Weights of a small mixture-of-experts language model, trained from scratch on English Wikipedia.
Size: 10 layers, vocabulary 32000, 101M parameters.
Below are experts of layer 3 (counted from 0) of a mixture-of-experts language model. Rows are named router (the router's row for the expert), gate (a neuron's input weights, with its number), up (a neuron's input weights, with its number), down (a neuron's output weights, with its number) and show model dimensions 0-63. Each number is 500 + 40 x the weight over its row's rms, rounded and kept within 0 to 999. Numbers have three digits each.
After each expert's rows: a language model's description of what the expert responds to. This comes from a sample of Wikipedia text that the model never trained on.

# expert 0
router:490457470550530532520421577531468533518538504507440570497516552514503550514531487530519499557591535492517542475509495526535531560485590542494490502530529515466467512458505468578481501520501511
gate0:508471513501552551591487513507533467513453569600505499520541515510532481505532509444598545497600498490568469501462486572457463551503459558451493477503544549528516471482449482516437631494457517
up0:521530546534549554567511513536448511553413519563519439474548544476480463446439536512561526484575497567578534518463475553489506484482549534471497452522527503526512479491461546520471511515457505
down0:421503508507518438399405458540520478505506463532535419454497505523557596533452453492476517539481425423529540486495510505489540438465463425505533498522556528497507547483495536530512486456535570
gate1:499534481561540494467511446466583502516558514467507479473517533409511523520389452502539509458474515655489556493535572542522457525482482544543518434457500523508513566532469533551422532460501508
up1:462470486457519448438489505518438517511490529556502520512512549451483463510477532506485523482528602539445596499465519527517519511535447468464505522495529439518477473489523529491448453531418553
down1:518508533574524578524572471556544523525507571472539594573453418481443472487610468447499499487480473506451433418556507447495542518509478455525515489504562469514519487595528538509481527546462496
gate2:475476533541537550584606473546474447469467496547479534488530517494564479512457537582498521462503527524608496482473553565522455492450490428498501466571517567505483489461567519454469517430493512
up2:584480519562519487487490502505471471455504492588480563506533521564508485530518565503461453497521527531512492467556572508495524501472458491447553532468506538449543507494582484500507448509559477
down2:478469521481466411552550538504511518550543486534550517493577574507443559447517494506487472518497498525526524520549525483484513470564457487477588497488527580514476442572522539547437421471530475
gate3:507466523513529576542476479551507501520461461479418507468493510509549493607569518444446511462434508456523539445503506540421476524548539481542494453550505536485539521553484507496543433464520497
up3:533467559574505448521547433534468429492462506458514557478591490536429429499552535535518483502480514497429460564411454453487443503485491518529490516468502470494507447563442436518435523524489471
down3:584461510552394471540480496435523483555529498555596477493585463529562459446487535494480491453552491534552549515490508503491465518518511484480524548513483484553525483516525561510515517469475486
gate4:466536523489447531456374503468465477482477509535509521521446458533446507501474437382505484461485509490525480458524508474556409533426480494579444458454567486516505491512464575455523515469480463
up4:565493442481531497509567525473433505453467536493494494471551533450542546540486595434533564494438549514536498496510509491465526518452433478598457526503439429472496489505538505454569526507535425
down4:427504569477588496487501567486490439572545487507533511538499481461555473479458487443545437529467476555555584467456423523455455501610544515519540465494448436454506484430526475513483520515512481
Description: Nouns after the, his or first in sports results and awards, such as title, place, final, match, debut, round.

# expert 18
router:558487478483530536524437460567499482535504496533487522488522574483545603549553523545479402526522524491532439535507512521457424504515595501453502470483450530494521458467507580514571476418516484
gate0:431483522497492592537479489440422493453490552553528531504498541452464549565526568457533448501499464524496502488460511472407502466587492481441449506499425538596458485406504529434485468399408545
up0:485547514479436453535557498494582456528524465511555508515477517507559475446497466459531503536565529477461466451501508502528444526445580543539475461472460493519506491457506483502518586563584466
down0:594515516567460532513487556470451450543511496489505483480487548453493524538558519572558477467510468508430431512520454550512497475487569492546551556464446550496501476540512513500520465511483400
gate1:484566528544481528519579459483491562513510498462452527560474485506475465492492506488499437505536545461597525480420525491461490456565477522488507503534510475560541538554513571426490532459513455
up1:570570516543491524553510515448482548542548520483500544535615527426520570539459496422504443494447433551571501529530527534515514534543391493535546516505448509501467529497477493557498514476552505
down1:490463448445427476449461575475510501564527482445524489513486482441494518519474499427493430461471473499453545477536513485494456563520554451523534422508493498548503507542470533540416522379493558
gate2:538453536461502535499437506467489563513427459510509502491480506495446519528519509530474407518504487467466503528449554531437492515432539491532474469587567486480475494413523454410405429488461516
up2:591526506426553485393454532455469479473539511510454427523469531512535478486509443462486598491503556547531499501481468521571468491525474501515460583508466509457517448546480473469558488575471497
down2:485538472514525540502494493543514658507541570511530504427544474487417565566578526495485486521544507475596503434527490518477534455597466474494506492512497490543589473490487562525458454555496462
gate3:507606490538462553537475521484510556472519447520596479514459470479520581519567499511482511452504508464543471449503440506450451501473511602532527444557507523523469526527509530532489485533468529
up3:483590496519460503546515453489520508505477458567518481536614479556506521487524487495537438457533433442468465493517469457426483446430537534521485491528515540426515575496481439520544483490517428
down3:452439548456531506485528476478539582435573478497598463495544487472565512558495492483466486593508450488555546494488515504480572502497478473477498469455476470514406485489522496529477464471505472
gate4:514493492559470454448491473556491516540574488499513510535458469564522556440524548534525497492558498546488476515493526462491423459475580561514480471457480560502492465416490459562489541512477469
up4:474502521510516483476472503511433459426459432493514523482500561481511416523508539566514549483427484452495471471554512511513448514502517515472491498458469501451494522543466527435528520527492472
down4:498473603483446441449498518462426465518432511494509528556495432490477512455528486551527486372476526573541561535497512541513543448470505547482523497532520555527493464433520474460480528515507457
Description: The words at and in introducing places or institutions after located, held, died or professor, as in professor at, gathered at.

# expert 29
router:551531535473493516543463506533423462509466404583415515506444532495521549519578469514423506529509495531459504532510479471454492502532534571472527482450499496521575445423564515489506536508485559
gate0:471511563463530512509441465475436558532489483509496471454522471504477499490547484419389511506543446442505472519518499487522526404515486472501482566483550439507598491500593479480512459463457496
up0:514477491491474545537468486605443536481549517503525502522530527506469527523571511553487517460459408570495427472463490488487449507529550477540497463522493441601550533418503475456553526494557551
down0:505505470452435436475485528484494491453505482499542509567447511510489505590505537491451455490510480483524517393490468476552461511465492437481472464502501508466488427481510512500462424485561510
gate1:500520492516543492453468478509558430502442411524527534494418465551578538584441435527524512498562486522484475497501469499492536501490463528509570511508485487551469560446561502581541527475534455
up1:505420535500573494491543462561474412487484505426456460486478463467479522489465473492456536492548509508561520486487507462556498558606412502516486499563461519426501443497546479495456526508590523
down1:540469515501539465457461492577519505527490473493475535539497588551437502539500442524518506501477504478435571540470527513478424497522540502468485460485507537500506468485581470519456491438468466
gate2:490518570467457559512507533473405469520558534511471527507400479467514494508483462475466488521453513502440488467448508525440520542418471482426483500477492518493546574541542514487449441544470488
up2:533530479459481502510438500461488566491508495468519538501464506553488561542547464485533503540519437483545514487460548443561519528500527501522479490517460543487438544615477483519561446536495534
down2:537461542526500562475480508528454509459468471522469502534563505494522486540531523443439528436480506508462468505494533554546487560565546534567542526540535556495507499511483500503426507505530529
gate3:532466526460514436527473498450513388478492559509536522482587481451490466493486471514489537558493432442471508485487498510431482469507515512478526535501566559440530461418409517546469444527505486
up3:535535496474568466515440513409499513417481409494507494532469470553430505502473455538545494533520508541486513516560544543534537499445552528429562530455486492456460493489471545500498481496550467
down3:407459451513466406454483473528599543502584490492510497433512507488437444526511465505507484447474437456535478532486520531425489529453544488510474526486506429528487489565587540442547534493508528
gate4:547528477445449482546453559541471446497467500522520526486494444571467444458502566478573503571509486533507498534523529488498477507479463511531504520461477494603490525523521552471479573539537515
up4:504455507525442411469572434509512609423453508486536445519485507488534426453483495461442507528599494493518506548475503473511523484434558472544525416462458513494490560479564490529463469514473487
down4:504491499497518503539497498523485468520506559514529465506502567538466474555494517533519524533422554501444516541510549547566439526437419437532490550510528593531513513496581478463410438467492537
Description: Closing parentheses after abbreviations or asides, table row pipes, and scattered words in tables of names and sports results.

# expert 10
router:551473499502484547549464553551454404499499461552426506443504555489537507496502424498446527493557509479485518496479455522476495527552527471487506414468480446538546473497507519476520542495507550
gate0:525479487524574477475537446482565522549555491425478478458490501422441415497477505481490526542525528423421450523481501478506559543482485461485539447528401431511533495532527534476537488480473521
up0:517587500491538477504509561489468437432428520471492508497479532489533544561510544474444531486535549553474474476473487564523429436468551551481587511491550523460453478441534442518515521503544437
down0:531537488445479566480582483485469521474516530480494537433474485522559506478504514445527556498509533448423503508456405461443487456588592449446568510539489489527524411467558432470413507479496509
gate1:486477455483578466482459553536467551534495495464523474500408493500467524465549511445508499444530475536461535524427513528480441497428524525503458575429515459552480505537445533490538463442520485
up1:506464433462459488507524445567479423472482540554460497543469502495534465516515503513557475481478523454402496482576501549511516484462450527545567467485503385632449496545505549467566524539498489
down1:519440542528523565491504556433436471484532457544572458509532478493478442476508479625512497524455479584515541500445464535469491450438578448534568543485510485449497562493450535593488432519504457
gate2:535491540453492483466469569468451454530520483514464552525494527487538457481541509494481539553574561507518544445474471521552496548437550492520559550422569496546541524529507519591490417491532456
up2:531469414533485492443547583532485481517499542470430526540505496523460411509516492516524496397505489469499497469442529504479499514524501491478522425482586444553557446549430533565456545516518484
down2:509584478486543507566506563434457514500462500501490505512462497476456544521462487480503478493475481464485550564481483473506480522517460504540487539493493431552533428511490489542457528474551451
gate3:511483512538518513542466444541476496410490468528498558477523546547509485470519509515473542529476573493502513518502463538520393524615553408452539434493474454545555526477508564460461567533573502
up3:572496503539517542418525671592515571555410558506499497530525508500489543519472557490533522443510450525519485525558498510496487496470487621468471485481508511502445503379527514482532482489489501
down3:504470502493490528433507522467527484525517443600469539521534408436494467524491484524559531471518525512568443592517536498562548550483506483458455432569458533529564441516492490600474452560497508
gate4:465518545462521515486534423478495530471487505499543478437440502509534450580539424519475423513547496511482491538492469507507495562480504583439472489502534532509473442507564494499515538511538457
up4:514483511475536454426526507502456484523559502599478517430524468444481475426489410486514459547504466510440510487478516543492507526498470493431468499547448426445500506522539525482485534563494421
down4:487491504442445524433476469505531514501519458465504455512480510527549497465481516453451583557480504470417454524465455471544451538603529456517509570480575474510481474533504437422417526483508483
Description: Assorted word endings, opening quote marks, table pipes and commas, with no clear shared theme, such as view, counterfeits, "War, Pen,.

# expert 3
router:495504553497553583564555480537518478549453453530425534568463364501537492482527465553495550487501572487489424525451500537448445546433527504517517463582517512537477486510567553532518571496460561
gate0:446406568535460523427459415550519447486494545442511492522473448452485563503500546498521526489549500542443437466494494558436468530531484581478489481480538576485480472494458505448495454453449596
up0:450502518526522549427434465488518481581452434437442528478443428468521507492486511542551550542526559449476457465453525485476425494476484556488472423555551576467465442458442511426455461469426530
down0:498482496446555484463520459468434488544470534553506492528448528448516545451532490544522620516495436503456458538577557455462515509473500517491458493483563534534573488536499539496482505432547497
gate1:487510483491501509540590532426555522500525542486483581456496543476506443478486448514523448517461455587514521468551529587548430515446446461467509502521446468501488579477515412520495557487504553
up1:565452502492495490482544580472523545487475533504433489490458486419438523537491467477521444505506500535511517444531460557495527490463433509420501536474525449472479476502495425551509453502456534
down1:467503507516577496485460524523559505497539501536525640493510534529511456424531459526484481514511510555454446447525522548560522558459425493496483488462529545471530472514491501544497524499518491
gate2:528556498444445515545463522394503476378466568535464410502520517480542442480483482475505474487495491464575612483502533532497553460460541546404462513521558490486507522538487486553544475480541488
up2:458445526555488466444501428509500515530543547489503533453501436560547457469519498487518518483545523509470460474485459445467472506537463478524456526488480481518529462437409456512500477472496467
down2:423481421479428508482556519529476534491457462505487485450462470466480517474540466494558514536544429457509527524557529552501496512491473529471504478447578512497484465541506463451545542479479546
gate3:557517487578548507534517498516502509492529548521537547534453548518543479441454539475500449464466535478528482491537536561455496415584428514476459443572441543507429490483507511543456516547541496
up3:550506501567518513497515475478505496509573558520515512548482532526523514471476475450523475484540509477557523554493538555529531506539466481470475517538447525560456490486553545580522536514503554
down3:528449541512434503462532534489436533475561493452449463539495446511535534548493527443503531443476515520544506551487519519521558474516446490522507478486546506519454533488426484464518431434537467
gate4:490460481539498501556408492510516463539552474549533462506505569414494453424483552515458448457516528513529541551521517475482505478485473492527492546505492490458475510551511504518554514495552544
up4:516498479524513468497462482502467515577526494533515506499459544472505432383511513558508472445530555511458470498510489499455492500487468485479507551542488501491463475487401505486505507543470520
down4:469518534515492481504482377507508493381554486480547418434484605538469555538510470501535487565424493502518504577545515571544455479541493459556532529466457524457556524477405509538482478546546481
Description: Modal verbs and adverbs like could, would, should, even, instead, plus action verbs in plot summaries, such as demands, attaches.

# expert 2
router:508516506530494569497461425496498514498511491558403597532485488487485497465528467559501480506521492452483473536465473545517495538489491504485532444546455499550494455480555523469502484567467513
gate0:507490591481526494465484432482500464537512458507497542547497478448447489497450399499488594520495467483483499492443515489539486551509518505476552503476549531480515485517497476552419507527508492
up0:540499605428506460441499502464505532524519521430568492553514462520504483487551473582525507437474477491491509512470499497460465559447557578494506420540503471527469505487488531552515556540480535
down0:556563524484520491620503489510456417515492551509490455493503519408491513491537547542529517511444509496498482556492458476527491524482508540484511458541480544497500534497522437527450527495447595
gate1:504532497486487472523518488471393496506452579472560469448460474459537567575449586460534538427519429461528486518527496511495547555518429515496460438519518464507468468540521549517448504477438500
up1:435483473473504506562487509456440536521436558551498436487522534421491465481456543524528514456470510489505496494530482550573504512473451476460476583516553469548490430493530529525529495437540449
down1:541543477452488488558526531524496581423447469528544504454492484485431486496533510480555462495511523497545511496447559534527468463540557528474548449521586584514510510520468497520458482438505444
gate2:413513510433475536440499559373489522487562469508452459528490559495511491491523541453446503508465489536510516456525543468490569531483493518493464466506509519511521445518475449499469553478552433
up2:416495479463538518494485541458466524486488512435522541525487483494532472554469531539479460483489492534516490446505529513543513469466520515400495465574464454484508427528486517539514499515521487
down2:550529494499492467517539483484464428455507443491477502588556501590362432534540467527497522489458469578473481518522521473445547522548448567521504524465515535498508486507566483611524521503474582
gate3:463482484532553504475519449496443450495483484416495464498525458511441471489539463557429501519446552473591506524484552481499520521489499348537480516539506532482498477474478515598485493525449491
up3:442530512534550521546478572498517553530505510467531574508486504478482558519449498508517531431480476599492553494475494448431544470458510463534549571499468479592484551495488494583407510413468539
down3:515494511544526460594505453453556490530492458557497527425546445494496455580495532546545530477505555609509492487471512458496516495495504469485551443572480462497504524518441469476465529445531510
gate4:426470494482456540533505541611449496466563538458504553556424390499560517451520514515507513486457529597414442491503443470563441585456501460607497528506546521514518481403507502398430503513466511
up4:437462478500486562535457531572370579455520465541537468525418494486515454475579447541563513489453454541491500556438517483454453565473509483568570514459498422525477476444509478441446537551419520
down4:512539510449528491519515482519474546492504512521446493529525456498448428562527476541534490523434464474475515519507537410488512509490470481514460506562523492544482457538461464437514444536501494
Description: Adjectives and nouns of size, age, place and land use after a/the in geography text, such as small, primary, low-lying, rural.